python train.py --num_hidden_layers=12 --hidden_size=128 --n_experts=128 --experts_per_token=4 --d_expert=64 --d_shared_expert=64 --hidden_act="bilinear" --moe_layers=[1, 3, 5, 7, 9, 11] --router_score="sigmoid" --normalize_top_k=true --routed_scale=2.0 --balance_loss=0.000387 --balance_bias=true --n_groups=8 --groups_per_token=2 --init_std_router=0.00958 --lr_router=0.000651 --vocab_size=12410 --norm="rmsnorm" --norm_eps=1e-05 --tie_word_embeddings=true --optimizer="muon_variant" --learning_rate=0.00856 --beta1=0.9 --batch_tokens=65536 --max_seq_len=256 --train_tokens=439200000 --max_steps=6702 --dataset="wikipedia_en"
Below are experts of layer 3 (counted from 0) of a mixture-of-experts language model. Rows are named router (the router's row for the expert), down (a neuron's output weights, with its number) and show model dimensions 0-127. Each number is 128 + 24 x the weight over its row's rms, rounded and kept within 0 to 255.
After each expert's rows: a language model's description of what the expert responds to. This comes from a sample of Wikipedia text that the model never trained on.

# expert 39
router [118 120 184 146 111 147 121 104 120 116 174 152 183 106  98 113 145 186  95 159 163 144 172 147 136 117 141 159  78 125 156 159 149 142 134 134 141 164 117 154 109 137  92 162 145 128 145 135 183 121 111 148 105 137 138 145 104 133 148 153 122 108 145 148 104 139 121 106 128 135 117 154 110 112 139 141 136 140  88  92 158 128  98 131 136 108  87 147 124 118 131 151 136 129  82 121 101 114 139 140 138 138  81 117 110  79 131 143 142 126 136 117 122 108 120 149 102 211 117 139 127 144 131 113  96 104 107 150]
down0 [120 161 105 144 119 137 104 105  98  89 140 116 128 112 151 123 135 142 145 113 176 129 105 146 129 153 105 116 110 107  97 114 108 140 157  98 138 158 171 133 115 106 138 126 123 121 173  73 131  97 113 120 113 113 133 114 126 151 119 161 110 130 148 127  87 102 218 134 129 102 124 136 168 108 151 104  93  96 133 141 145  98 140 125 166 137 168 141  87 202 131 114 150 106 133 139 128 109 116 142  99 123 107 133 146 120 164 116 130 126 129 117 125 143  93 131 146 105 112 109 100 166 139 108 127 164  80 166]
down1 [ 82  93 105  73 162  87 135 120 154 161 139 128 134 102 151 120 146 130 128 142 106 131 138 160 101 151  96 156 124 163 126 107 111 108 128 113 162 112  79 172 126 116 133 125 125  93  99  95 147 147 166 154 157 124 149 147 129 125 134 132 108 141 183 144 146 165  90 117 141 146  85 156 138 172 120  97 108 130 167 127  79 124 110 134 166 129 106 143 146 127 138 110 114 139 129 100 138 128 122 115 123 162 125 136 135  75 126 138  93 139 161 105  92 150  81 132 160 122 113 155 135 124 155 102 117 140  85 126]
down2 [ 94 109 121 135  97 173 136 129 145 141  92 108 155 135 117 191 135 141 160 142 115 127 126 135 123 106  90 171 147 168 126 136 123 133 155 123 117 145 144 148 129 129 114 122 114 148 117 182 139 190 143  87 110  51 123 128  93 139  80 130 136 124 136 126 135 125 108 115 174 122 152 144 126  85 162 149 116 138 145 106 137 103 152  92 116 140 109 123 132 134 117 165 147 167 148 125 153 138 151 125 129 113 135 130 155  91  83 161 111 152 111 158 129  52 103 127 114 105 145 124 146 111 125 103 127 122 118 139]
down3 [157 103 115  92 167 173  80 134 143 126  81 171 131 124 125 106 104 132 163 104 137 121 111 145 135 154 158 138 115 119 106 149 152 130 154 145 118 141 124 117 160 126 130 119 117 137 124 129 106 117 150 132 150 198 116 160 118 129 159 156 131 133 103 142 114 144  95 130 113 127 138 139 142 110 132 181 113 145 101  96 169 119 165 132 180 119 140 128  99 129 123 149 127 112 188 126 122 141 132 162 131 147 122  96 162 125  86 116 117 156 186  46 162 135 129 130 149 127 145 131 156 103 116 147 129 154 114 137]
down4 [131 105 120 102 150 135 136  89 120 156 160 159 122 154 119 119 117 117 136 131 137 147  95 139  88 130 117 177 121 104 149 136 103 124 140 116 199  74 115  91 115 110 112 130 104 123 108 133 163 136  92 131 100 112 128 145 141 124 110 145 140 110 137 126 109  94 195 130 146  91  80  99  97 137 144 143 121 148 128 109 112 158 150 179 115 151 184 133  85 134  95 118 128 107 115  72 161 141  94 128 144 138 152 118 139 117 158 118 145 176 143 131 103 136 116 138 141 114 128  99 113  98 134  87 109 103 133 122]
Description: Final pieces of concrete nouns, especially person and agent words, such as examin-er, fielder, batt-alion, smallp-ox, plus woman, girl, bronze medalist.

# expert 26
router [120 114 154 126 109 125 129 122  79  90 144 130 127 126 131 116 154 135 129 153 169 125 140 115 132  85 107 147 110 123 180 110 148 148 140 122 120 140 106 132 111 123  99 107 109 116 104 161 158 106 132 138 108 167 141 128 123 152 124 155 104 124 112 101  90 118 115 115 115  99 151 199 133 113  94 101 132 118 109 135 117 111 102 141 108  94 103 147 112 118 119  74 149 130 110 139 139  72 150 108 113 137 123  95  80 116 124 190 120 118 120  82 135 118 110 153 115 154 173 173 158 156  75  91 105 106 115 113]
down0 [161 166 156 179 139 135 126 170 132 174 153 136 158 172  94 161 140 149  75 110 148  90 126 138 106 103 120 106 145  94 129  81 167 106 127 105 126 131 137 114 128 141 101 107 163 139 110 135  89 123  86 139 151 142 119 115 117 128  86 118 164 130 136 108 132 135 150 140 151  97 129 115  79  71 130 102 142 159 108  91 115 174 132 110 105 135 150  88 123 139 128 160 115 149 104 107 137 106 133 146 134 114 139 130 136 129 153 103 135 131 124  82  76  94 125 130 119 150 109 142  88 110 131 146  99 127 131 119]
down1 [124 108 150 150 151 160 145  83  99 119  99 152 121  96 118 116 169 146 120 143 167 104 128 170 128  82 114 137 125 159 169  83 142 122 147 112 154  99 110 126 173 147 172 110 132 140 131  97 160  94  85 137 122  81 109 119  82 154 120 145 111 137  77 134 127 142 148 129 136  85 125 110 149 135 143 153 116 125 131 108 141 107 165 143 118 146  91 116 138 147 113  95 118 170  59 109 124 143 112 155 116 125 117 154 154  78 142 104 137 140 151 115 123 122 148 120 147 116 122 133  69 137 126 110 133 123 143 110]
down2 [118 107 120 102 133 132 131  92 130 113 111  94 137 142 140 165 122 156 119  62  82 126 114 107 111 102 152 124 167 109 152 111 139 112 138 165 115  88 132 121 131 159 145 100 115 179 166 127  85 137 113 130 134 185 140 140 153 122 153 121 118 103  99 102 129 134 133 124 160 144 156 130  96 126 131 121 104 139 126 131 133 108 114 116 113 121 130  97 119 176 119 192 135 143 142 125  82  94 159 134 140 102  92 174 141 135 112  78  72 111 112 100 132 140 145 121 135 163  94 118 144 134 128 112 125  78 158 111]
down3 [106 100 148 131  89 169 146  99 146 149 144 110 114 121 147 142 134 161 107 146 172  81 133 147 109 136 148  95 141 103 118 131 133 110 163  78 119 137  93 103 128 118 106 108 157 129 142  87 134 146 117 125  99 121 133 128 137 132 128 131 125 144 169 110 143 134 135 121 128 143 150 179  92 174 115  84 153 124 141 157 120  99 140 114  99  99 125 135 112 119 114 105 133 114 122 167 117 149 111 137 132 121  98 119  84 146 165 137 108 103 129 142 163 163 151  85  86 162 123 153 172  86 124 117  98  64 120  86]
down4 [116 105 143 138  98 115 169  80 107  97 150 104  97 120 129 151 137 123 145 134 155 161 109 150  94  86 145 137 125 129 141 137 121 115 151 131 108 145 141 117 132  91  96 111 175 125 123 161 133 130 112 113 162  64 133 133 124 188 182 154 167 139 121 123 137 164  88 100 154 182 137 111  94 109 119 142 100 159 112  91 147 136 130 127 108 145 119 106 132 162 144 107 105  94 132 144 109 131 141 152 150 118 159  66 104  87 120 121 119 144 115 166 135 136 108 156 165 109 147 113 122 117 127 158 146 122 129 108]
Description: Past-tense verbs and participles after was, were or a subject, such as released, known, merged, named, produced, often before by, to or as.

# expert 7
router [150  84 182 108  93 151 135 149  97 103 148 122 116 123 129 116 101 131 134 165 172 112 121 148 139 117 121 174  98 169 155 134 131 148 103 150 146 156 105 131 132 113 111 146 109 118 156  92 164  80 146 150  86 167 140 133  80 137 143 139 105 106 158 133  87 171 157 121 109 101 146 155  92 122 134 153 137 141 106 102 144 124 101 120 143 106  96 163  90 124 130 107 149 121 111 117 174 103 124 112  98 128 102 115  84 106 133 151 149 120 126 120 149  99 134 174 113 138 131 139 116 142 100  80 103 144 120 151]
down0 [104 159 102 122 145 119 149 137 128  98 121  94  94 131 154 131 112 125 127 120 122 154  78 143  97 125 146 143 139 103 150 145  85 121  90 146  89 114 158 143 117 112 104 119 159  93 138 127 151 129 137 146 147 157 138 144  86 133 158 145 149 113 161 137 148 100 151 125 140 100 109 142 119 138 126 167 129 154 138 149  84 133 142 159 138 125  97 131 106 108  84 115 102 108 111 142 145  77 109 136 114  83 114 196  97 144 130 170 117 112 124 124 133 142  77 107 112 118 154 138 152 152  92 105 127 126 186 184]
down1 [143 112 154 157 107 141 155 149 112 170 149  82 126 124 122 122 156 140 134 147 134 121 141 150 111 112 119 107 139 123 115 133 148 113 166 138 142 136 106 110 105 116 147 100 143 107 118 149  79 151  97 123 134 107 117 112  98 159 124 148 109  67 163  87 123 113  59  85 140 122 121  78 123 107  96  90 133 137 150 155 109 148 143 113 103  96 166  88 142 100  95 101 116 146 105 137 145 151 139 174 158 146 123 138 100  98 126 129 149 166 149 108 133 133 134 102 147 130 120 107 117 148 178 163  93 161 103 144]
down2 [129 115 148 131 132 158  81 119 124 127 122 136 118 110 127 141 159 103 129 147 122 124  90 119 128 195 196 157 130 143 144  99 165 118 146 178 104  87  80 176 134 131 101 163 116 167 117 172 151 136 126 100 133 131  91 180 137 111 145 144 142 117 114 145 114 135  86 136 111 144 129 125 119  96 152 114 143 151 122 129  87 160 151 152 111 113 121 117 122 154 133 112 135 131 116 102 111 133 123 137 127 155 139 164 111 117 155 114 138 120 155 118 114 134  79 138 158 115 120 128  85  81 138 120 153 119  64  98]
down3 [114 153 105 159 109 182 116 149 115 142 106 152 129 142 136 139 133 109  92 135 121 174 137 143 168  98  94 126 142 101 120 134 148 128  71 141 158 131 110 198 145 109  91 136 114 109 140 129 115 193 144  84 141  89 140 105  99 114 123 137 126 151  96  91 134 127  88 154 110 134 124 136 146 155 149 112 123 114 142 114 158 127 132 166 153 136 147 114  91  76 140 105  97 123 115 112 120  96 105 152 105  80 111 133 157 131 123 123 149 189 136  96 108  98 107 125 143 115 136 106 130 146 123 123 118 152 104 109]
down4 [136 118 124 158 174 113 126 125 130  58 145 125 110 107 175 117 141 133 134  98 125  92 137 158 148 124 126 146 131 131 127  90 112 142 112 142 116 125 152 133 120 167 140 139 123  94 145 124 178 136  88 123 132  97 119 115 136 156 113 129 111 192  87 171 140 123 177 127 107  93 119  88 134 136  98 104 117 141 162  94 104 179 120 136 134 111 127 153 143 165 152 142  97 145 109 141 173 124  66 145 159  90 113 140 115 126 148 156 111 122 100 113 127 118  99 141 128 150 120 149 118 106 104 177 134 154 101 133]
Description: Adjectives and adjective-forming pieces after articles, and title words in awards and ranks, such as General, Best, Outstanding, significant, original.

# expert 25
router [138 112 180 110 131 128 136 115  96 101 168 174 105 126 140 107 125 141  98 145 117  89 130 139 131 118 110 157  90 131 144 136 137 161 144 110 127 149 117 139 114 123 124 143 125 167 122 117 149 127 108 177  66 157 114 178 102 113 143 154  80 128 175 125 101 152  77  89 123 141 138 128 114  92 141 128 116 155 105 114 117 120 138 144  91 114 112 150 126 104  92 106 111 151 112 105 145 101  97 120 102 134 116 100  87 112 105 163 103 113 101 134 139  80  91 133  97 151 155 125 114 144  99  94 104  88 115 141]
down0 [110 110 113 144 135  91  87 115 105 139 166 148 160 118 116 141 135 141 105 150 139 130  83 146 115 148 114 106 132  84 131  91 154 122  40 122 118  99 107 173 138 121 117 124  98 125  83 176 127 130 127  97 144 165 159 123 123 147  98 129 163 119 120 133 121  93 116  92 124  77 117 164 105 120 121 108 136 114 126  94 160 136 127 117 141 111 137 138 124 110 170 165 143 139 120 122 122 131 136 184 129 147 149 127 143 150 147 132 146 138 127  87 138 134 128 112 164 137 116 202 115 135 122 161 107  85 136 120]
down1 [128 145 129  88 129 108 138 143 140 137 127  98 118 158 149 137 130 121  88 172 124 152 120 108 141 121 101 123 133 150 117 103 116 120 154 152 129  87 107  92 142 133 120 104 109 165  99  52 131  66 100 168 148  87 133 110  94 114 119 117 115 164 150 125 133 160 102 142  95 173 131  81 155 120 178 108 125 106 123 108 147 148 153 101 124 178 116 145 125 128 125 125 128 138 129 102 116 139 158 142 130 104 113 119  84 135 119 121 100 120 133 139 113 124 124 150 104  98 175  90  97 123 135 138  88  73 105 112]
down2 [154 108 144 116 113 102 117 119 135 110 129 133 136 133 102 127  72 120 128 183 143  95  99 140 140 129 103 167 105 124 184 128 138 122 113 138 135 126 139 150 124  80  88 173 103 121 130 119 124 124 124 140 158 122  87 170 119 167 129 137  93 106 168 104 130 171 110 170  85 163 147 111 145 140 103 155 132 110  97 113 124  91 164 128 131 152 103 107 138 144 107 151 145 122 127 136 157 146 147 120 126  99 135 158 126  92 132 157 131 157 144 146 146 120 165 161 170 140  95 138 128  73 152 145 120 124 181 161]
down3 [ 93 109 148 133 159  93 103 204 104 134 132 124 152 123 110 105 117 103 150 131 145 143  82 118 174 104  99 147 134 118  89 158 135 125 129 105 102 145 139 113  90 127 125 111 110 142 105 179 137 104 129 111  89 143 135 114 138  73 130  87 115 112 149 142 131 149 113 100 133 166 158 106 103 128 107 125 116 122 115 131 169 144 165 132 114 127 161 121 106 123  72 103 131 144 123 176 132 163 140 110 156 115 131 111 122 123 130 105 149 145 153 117 110 126 170  88 178 156  98 132 175 163 119 123 110 135 127 132]
down4 [151 130 159 109 126 127 114 121 123 119 146 147 116 110 132 125 127 115  91  93 128 122 128 175 107 111 121 167 112 125 105 116 180 115 130 147 116 139 141 185 110  87 141 150 146 124 117 140 170 120 189 161 123 127 138 143 120 163 170 111 130 113 132  78 125 136 140  87 146 113 100  76 135 116 119  92 138 100 156 123 103 108 120 125 117 162 124 161 149 152 162 141 128  71 104 119 137 125 100 103 148 154 133 117  96 101 177 129 110 158 119 115 134  98 149 123 185 166 116 109 156 115 150 127  89 128 117  87]
Description: Capitalized short words inside names of albums, films, bands and medals, such as Black, Red, Me, Gold, Silver, Grateful Dead.

# expert 19
router [ 92 114 198  93  98 145 104 116 123  74 139 133 123  99 127 113 129 130 102 162 116 103 137 133 151 106 129 150  88 129 119 167 158 155 127 122 135 172  97 162 101 117 113 112 130 134 130 145 150 133 115 141  99 150 151 176 104 142 131 117 117 127 141 145 110 124 104 116 151  96 123 156  85 146 135 134 104 132 127 123 111 126 118 142 141  87  91 153 105 120 134 111 168 142 133  92 143 113 120 100  85 156 108 100 100  76  89 182 122 140 118 114 136 119 102 109 119 158 129 140  97 135 110  93 116  98  64 146]
down0 [131  82 126 109 189 145 147 110 114 115 139 116 163 127 135 122 138 168 141 107 131 132 160  94  77 114 100 139 152 144 136 118 139 160 114 100 138 147 143 139 149 126  86 109 110 139 126 103 141 106 140 155 142 102  96 143  84 116 148 161 115 158 160 128 138 131  95  94  90 143 131 132 106 125 163 176 127 128 149 115 153 134 103 162 152 129 112 154 132 121  92 183  99 109 119 130 117 135 116 146 130 122 155 159 151 188 138 129 106 139 125  90  81 124 157 118 124 133 115  76 176 122 119 108 113 129 186 139]
down1 [117  90 110 150 130 116  97 133  98  85 121 151 141  94 165  81 155 110 132 143  91 152 143  95 130 130 144  83 140 118 170 142 118 118 178  96 104  77 149 163 113 152 111 102 127 137 140 111 121 126  97 140 100 123 109 134 127 112 138 146 116 138 154 108 111 162 147 151  75 124 149 133 125 131 135 154  91 136 135 169 131 155  94 116 143 106 147 110 141  82 142 130 117 122  87  98  94 122 149 120 145 109 162 111 121 110 138 114 105 155 119 121 169  76 125 188 131 128 148 142 149  91 134 105 141  91 153 150]
down2 [140 109 129 127 188  91 155 118 142 124 159 102  98 126 129 164 122 138 138 110 139 135 109 161  97 120  98 152 143  85 116 129 143 132 102 149 183 130  94 147  97 139 150 142 124 126 130 140 113 114 115 128 143  71 138 137 120 131 124  90 132 135 103 115 154 142 140 130 126 141 116 137 161 145 104 102 143 120 145 129 102 165 125  95 110 115 117 132 142 147  87 132  99 164 145  59 145 131 144 147  76 151 163 115 139 111 110 137 147 115 111 144 118 104 179 164 190 133 131  99 136  91 133 117 158 108 126  59]
down3 [155 191 141 123 108 120 143 144 145 109 103 188 185 126 129 109  76 148 149 137 136  85 115  92 123 100 124 100 113 123  98 115 104 100 123 131 115 113 110  93 117 121 160  97 101 135 164  79 106 144 126 115 126 149 117 143 168 109 131 149 125 163 145 139 129 109 126 106 189 116 137 136 165 149 139 140 130 161 125 130 135 102 145 136 168 128 113  94 164  73 148 120 110 135 145 144  98 135 166 104 146 122 159 110 126 105 101 119 101 132 160 124 108 112 150 137 107 108  91 151  88 165 137 155 117 114 114 112]
down4 [158 115 127 113 155 140 188 117 145 116 132 123 116 150 125  91 121 115  95 138 154  93 130  80 129 131 132 137 154 128  92  83 117 138 162 146 132 182 128 111 104 118  99 142 124 131  93 133 151 134 133 128 138 150 139 150  94  87 145 120 162 147 121 112 109 148 112 132 153 146 132 126 116 142 143 105 139 134  79 112 126 155 131 104 134 120 115 135 107 115 150 166 175 129 134 110 108 149  83 174 200 133 138 115 134 128 174  74 108 105 154 133 105 121 166  90  99 137 173  88 109 121 135 152 124  86 131 148]
Description: Surnames and their endings in credits, lists and place names, such as Smith, Washington, -son, -man, -ford, Dear-born.

# expert 47
router [ 88 121 138 102 101 127 142 122 123  83 140 118 129 128 110 123 105 141 125 142 162 123 124 146  88 118 117 123 105 131 147 141 179 166 143 125 126 149 125 130  99  86 115 122 102 140 115 100 146 112 155 164  98 142 109 147 117 140 133 185 106 138 135 137 123 153 122 103  97 136 138 141  62 119  96 144 136 148 130  62 153 168  83 165 119  81  92 125 113 141 113 116 147  97 112  97  93 115 132 112 100 133 127 126  79 142  95 131 126 112 105 101 132 101 113 111 122 165 136 158 157 178  72 126 113 101 125 142]
down0 [112 132 136 138 142 160 180 113  99 122  96  75 150 189 119 116 156 176 119 134 112 130 163 172 156 126 100 161  87  98 126 114 128 126 127 179 185  73 128  88 107 149 127 141 129 147 151 150 143 127 128 127 145 108 103 144 109 144 128 115 124 131 157 118 122  63  78 173 139 161 105 132 123 163  99  91 138 157 102 126 143 120 143 114 149 137 138 133 145 118 111 107 130 114 105 139 147 157 101 137 131 109 136 177 136 102 116 115 144 121 139 122 141 136  96 136 112 157 131 144 156  97 101 161 114 127 128 127]
down1 [155 151 107 147 155 138 129 125 108 142 137 123  85 113 129 134 136 141 129 117 152 131 129 113 122 113 131 150 156 129 111 151 133 118 103  98 142 167 149 172 136 138 157 148  88 135  81 146 131 167  77 106  77 129 128 116 149 116 104 158  99 187  94 132 142 179 107 146 124 162 102 131 147  78 150 144  88 150 151 121 124 179 130 134 129 123 118 132 143 139 162 187 112 144 181 105 148  98 112 142 143 124 145 146 123 132 165 142 156 119 118 124 158 104 165 130 120 176 131 145 124 105 126 114 147 160 155 167]
down2 [189  97 136 124 105 156  62 120 144 147 128 176 157 122 139 116 159 147 111 113 130 153 131 141 143 145 171 133 160 146 190 112 141 109 100 115 105 104 110 139 105 127 117 179 163  70 168 147 137 128 114 107 157  94 143 117 115 114 142  82 123 118 109 113 135 137 141 129 142 148 138 152 149 145 121 142 114  85 111 164 145 113 141  94 115 114 118 144  95  99 148 113 145 135 113 112 164 121 109  93 143  87 113 144 152 122 139 151 109 108 104 112 164 109 154 133 137 129 122 121  86  90 139 109 119 164  90 141]
down3 [156 105 108 114 146 131 149 149 113 128  99 146 139 124 134 135 125 101 108  83 116 177 149  75 155 102 173 130 125 116 152 149  96  99 130 114  86 129  85 107 175 167 154 152 106 135 150 133 153 113 120 113 129  87 178  85 129  79 137 148 121 118 130 134 135 159 159 109 117  82 144 142 147 164 100  86 133 153 105 164 116 113 144 119 130 153  94 151 125 138 117  91 117 139 110 133 167 106  88 143 126 122 109 121 115  95 179 116  95 166 129 146 135 142 121 117 123 115 160 144 127 116 115 158  90 131 124 146]
down4 [100 171 120 131 109 100 107 101 122 127 128 126 116 154 104 132 113 134 150  92 138 107 138 154  96  73 111  83  96 142 139 140  97  90 126 120 128  97 124  68 106 112 122 145 115 157  98 126 135  92 106 111 114  79 130 125 127 157 117 151 154 122 124  95 131 142  90 114 111 116 118 124 124 124 170 141 131 118 102 150 121 137 111 147 128 103 104 136 115 110 136  88 154  97 136 151  78 116 155 125  96 118 142 123 147 133 138  96  70  99 155  61 161  90 126 123 163 138 130 148 117  97 136  91 102 125  76 129]
Description: The word to after verbs and nouns introducing an infinitive, plus modals and for/of, e.g. struggled to, prefer to, would, can.

# expert 34
router [ 93  97 175 112 157 138 129 113 115  88 129 127 108 135 121 100 138 155 105 153 128 145 133 147 130 119 102 148  73 128 122 134 145 144 152 116 125 123 138 166  71 106 110  98 118 152 116 123 173  60 123 132  96 138 116 138  83 158 117 147 108 112 158 116 110 169 141 128  96 134 163 175 106 134 127 112 114 131  69 106 121 126  83 122 121 120 106 155 115 155 133 109 177 152 114 127 147 133 114 135 100 160 134  92  89 109 120 181 116 150 113 130 135 122 137 156 120 151 131 146 124 152 111 100 150 125  77 108]
down0 [139 164 108 106 118 147 152 106 117 156 127 140 139 140 126 165 122  91 127 145 148 132 137 102 128 103 160 142 117 104 141 133 126  97 149 124 123 128 166 159 113 127 124 166 133 141 108 129 128 114 178 142 125  81 169 106 156 138 105 127 195 111 123 130 150 103 158 123  82  84 118  96 163 149 133 142  85  96 127 137 132  77 129 104 135 129 154 100 134 151 173 156 166 133 119 120 140 152  78  81 154 126 146  92 130 152 158 120 120 171  74 113 129 155 118 151 135 132 132 123 121 131 124 156 117  97  89 154]
down1 [128 147 128 113 154 157 129 141 134  94 159 168 109 109  82 120 145 115 157 141  89 131 117  79 137 126 130 123 156 128 141 107 144 112 110  99 149 106 148 146 150 183 109 142 109 108 128 140  78 141  92 129 135 135 117 125 136 163 125 142 146 124 136 115 158 131 168 155 131 149 164 128  60 133 180 143 144 150  82 137 113 157  90 131 160 124 123 112 150 129 120 138 152 196 129 140 131 129 148 170 139 112 167  98 153  98 158 176 145 151 136 137 128 111 124 176 166 131 107 140 144 109 124 119 150 160 126 116]
down2 [149 105 131 130 140 172 140 128 131  99 141 106 106 135 110 106 150 119  97 117 165 133 136  70 157 101  94 130 187 158 101 106 120 115 131 134 171 121 157  99 153 137 124 177 100 162 104 159 172 158 117 174 125  98 125 141 125 125 106  88 134 124 159  98 110 115 114 126 142 158 145  89 128 144 142 128 125 102  96 147 140  93 110 149  88 103 124  95 152 108 139 145 116 128 141  91 111 158 163 152 138 126 132 115 129 134 129 132 139 125 116  87 142 122 124 110 102 168 184 152 110 103 112 129 138  73 148  97]
down3 [173 130 108 104 142  94  90 158 143 111 130 102 136 134 108 158  96 117 183 140 102  96 140 149 106 111 119 108 167 136 117  95 140 154 115 120 151 130 125 203 161 132 133 136 112 128 137 146 159 112 184  96 114 127 116 131 110 166 161 160 129 101 149 125 159 152 138 177 124 145 144  90 117 151 124 136 152 131 146 133 130 107  98 131 131 136 111 114 147 126 114 167 159 157 133  96 107 164 112 107  80 113 143 165 112 161 148 150 142 158 126 175 114 154 119 137 145 119 110 125 128 150 164 170 151 133 126  92]
down4 [174 116 122  70 141 140  82 103 109 142 143 159 111 129 145  94 147 122 147 118 104 158 121 165 120 150 134 156 154 106 162 152 103 122 132 150 153 174 112 103 103  97 119 125 112 119 103 100 103 124 126 163 155 130 153  95  92 126 133 149 182 156 140 128  98 138 131 151 123 113 128  46  80  89 146 155 137 107 155 123 130 159 168 123  93 136 126 106 127 138 139 158 109 172  91 154 170 122 147 115 138 128 131 113 107 133 124 137 119 145  99 126 134 138 170 152 135 120 118 141  96 154 166 133 136 145 143 142]
Description: First names or their first pieces in lists, tables and prose, such as John, William, George, R-oland, Elizabeth.

# expert 8
router [118  80 164 102 117 168 110  79 114 112 139 117 140 107 145  85 109 155  92 134 170 134 113 127 107  94 138 153 127 146 149 114 136 139 149 130 141 131 106 131  90 148 115 149  88 119 154 116 144  70 113 177  81 195 153 138 107 125 128 113  90 114 144 158 101 159 128 108 114 132 131 141 111 106  96 142 100 151 104 123 140 122  99 149 109 105 101 151 105 112 142 143 149 116 141 140 132  96 104 107 105 157 109 110  87 114 135 155 125 121  92 110 129 123 156 163 106 180 163 159 136 125  91 113 111 134 116 145]
down0 [125 133 159 110 119  71 109 119 137 141 103 110 105 124 117 135 137 125 133 116 130 139 151 112 106 116 119 175 117 103 141 107 107 125 162 157 123  53 139 149 126 134 119 119 149 118 110 127 125 104 138 115  70 136 127 117  80 135 125 140 114 126 186 109 133 133 100 147 101 144 157 102 138  67 109 135 104 189  65  95 130 140 165 136 122 121 181 136 131 108 134 151  94 129 145 115 100 109 132  92 147 133 160 136 120 121 165  94 122 155  84 125 100 156 170 134 115 111 140 129 122 152 113 153 132 130 163 138]
down1 [136 109 120 145 111 150 120  81 105 179 137 112 125 132 109 121 149 140  93 107 118 118 116 162 135 103 191 147 149 122 133 135 104 134 135 106 111 126 153  89 126 133 148 178  99 121 136 126 112  81 150 140 132 126 104 121 107 113 135 152 130  85 110 103  81 128 108 160 139 122 109 145 118 119 151 107 103 100 111 136 155 106 152 141 102 127 129 151 154 103 156 170 108 148 126 108 124 135 140  93 130  98 187 131 151 147 114 105  87 121 120  77 123 150 127  89  99 177 120 116 119 115 136 135  46 137 123 163]
down2 [151 114 129 116 110 112 120 158  92 124 101 124  81 138 154 112 131 183 145 115 161  97 141  96 139 112 131 153 133 107 139 109 130 152 160 148 134 158 135 142 105 171  95  83 136 133 169 140 111 149 122 135 145 123 111 133 148 108 125  86 106 145  83 153 130  97 151 145 130 164 146 140 158 104 157 121 103  99 141 122  84 126 113 131 167 117 147 131 146 170 147 193 153 125 104  90 133 125 136  82 163 143 115  96 124 102 127 119 110 109 134  99 137 121 150 133 182 112  82 102 132 141 110 131 134 107 181 104]
down3 [127 182 145 119 131 133 140 130 100 133 129 142 162 126 138 110 127 130 161 139 133 153 141 169 107 118 116 144 109 139 237 135 152 135  97 136 149 129 110 133 135 143 138 148 145 109 112 154 158 135 127 167 151 121 108 129 107 138 138 133 111  92 133 114 123 129  94 134 101 110 166 121 149  99 113  94 113 140 134 134  86  91 104 187  94 166 137 140 160 135 158 129  85 108  86 120 139 129 115 144 133 160 114 135 115 129 141 105 123 109 117 129 134  91 173  91 178  88 127 126 134 143 122 136 169 166 102 102]
down4 [ 65 111 133 122 127 142 107 161 115 127 127 158  95 131 190 127 101 176 158 138 146 140 121 111 136 123 164 130 162 142 156 120 134 127 114 100 111 109 137 132 120 114 173  82 145 182 110 105 148  91 123 139 155 141 128 131 135 125 129 136  84 145 113 146 158 142 137 131 126 167 114 145 132 141 121 134 121 102 102 148 156 171 150 109  97  90 121 161 118  81 112 134  95 117 139 122 135 108 129 135 142 103 123 137 107 144 108 138  81 129 142 165 199 131 128 138 149 134 139 114 184 193 109 124 140 138  98 128]
Description: Raw byte pieces of Thai, Chinese, Devanagari and Cyrillic script, plus the word due before to, and some mid-word fragments like overseas, amental.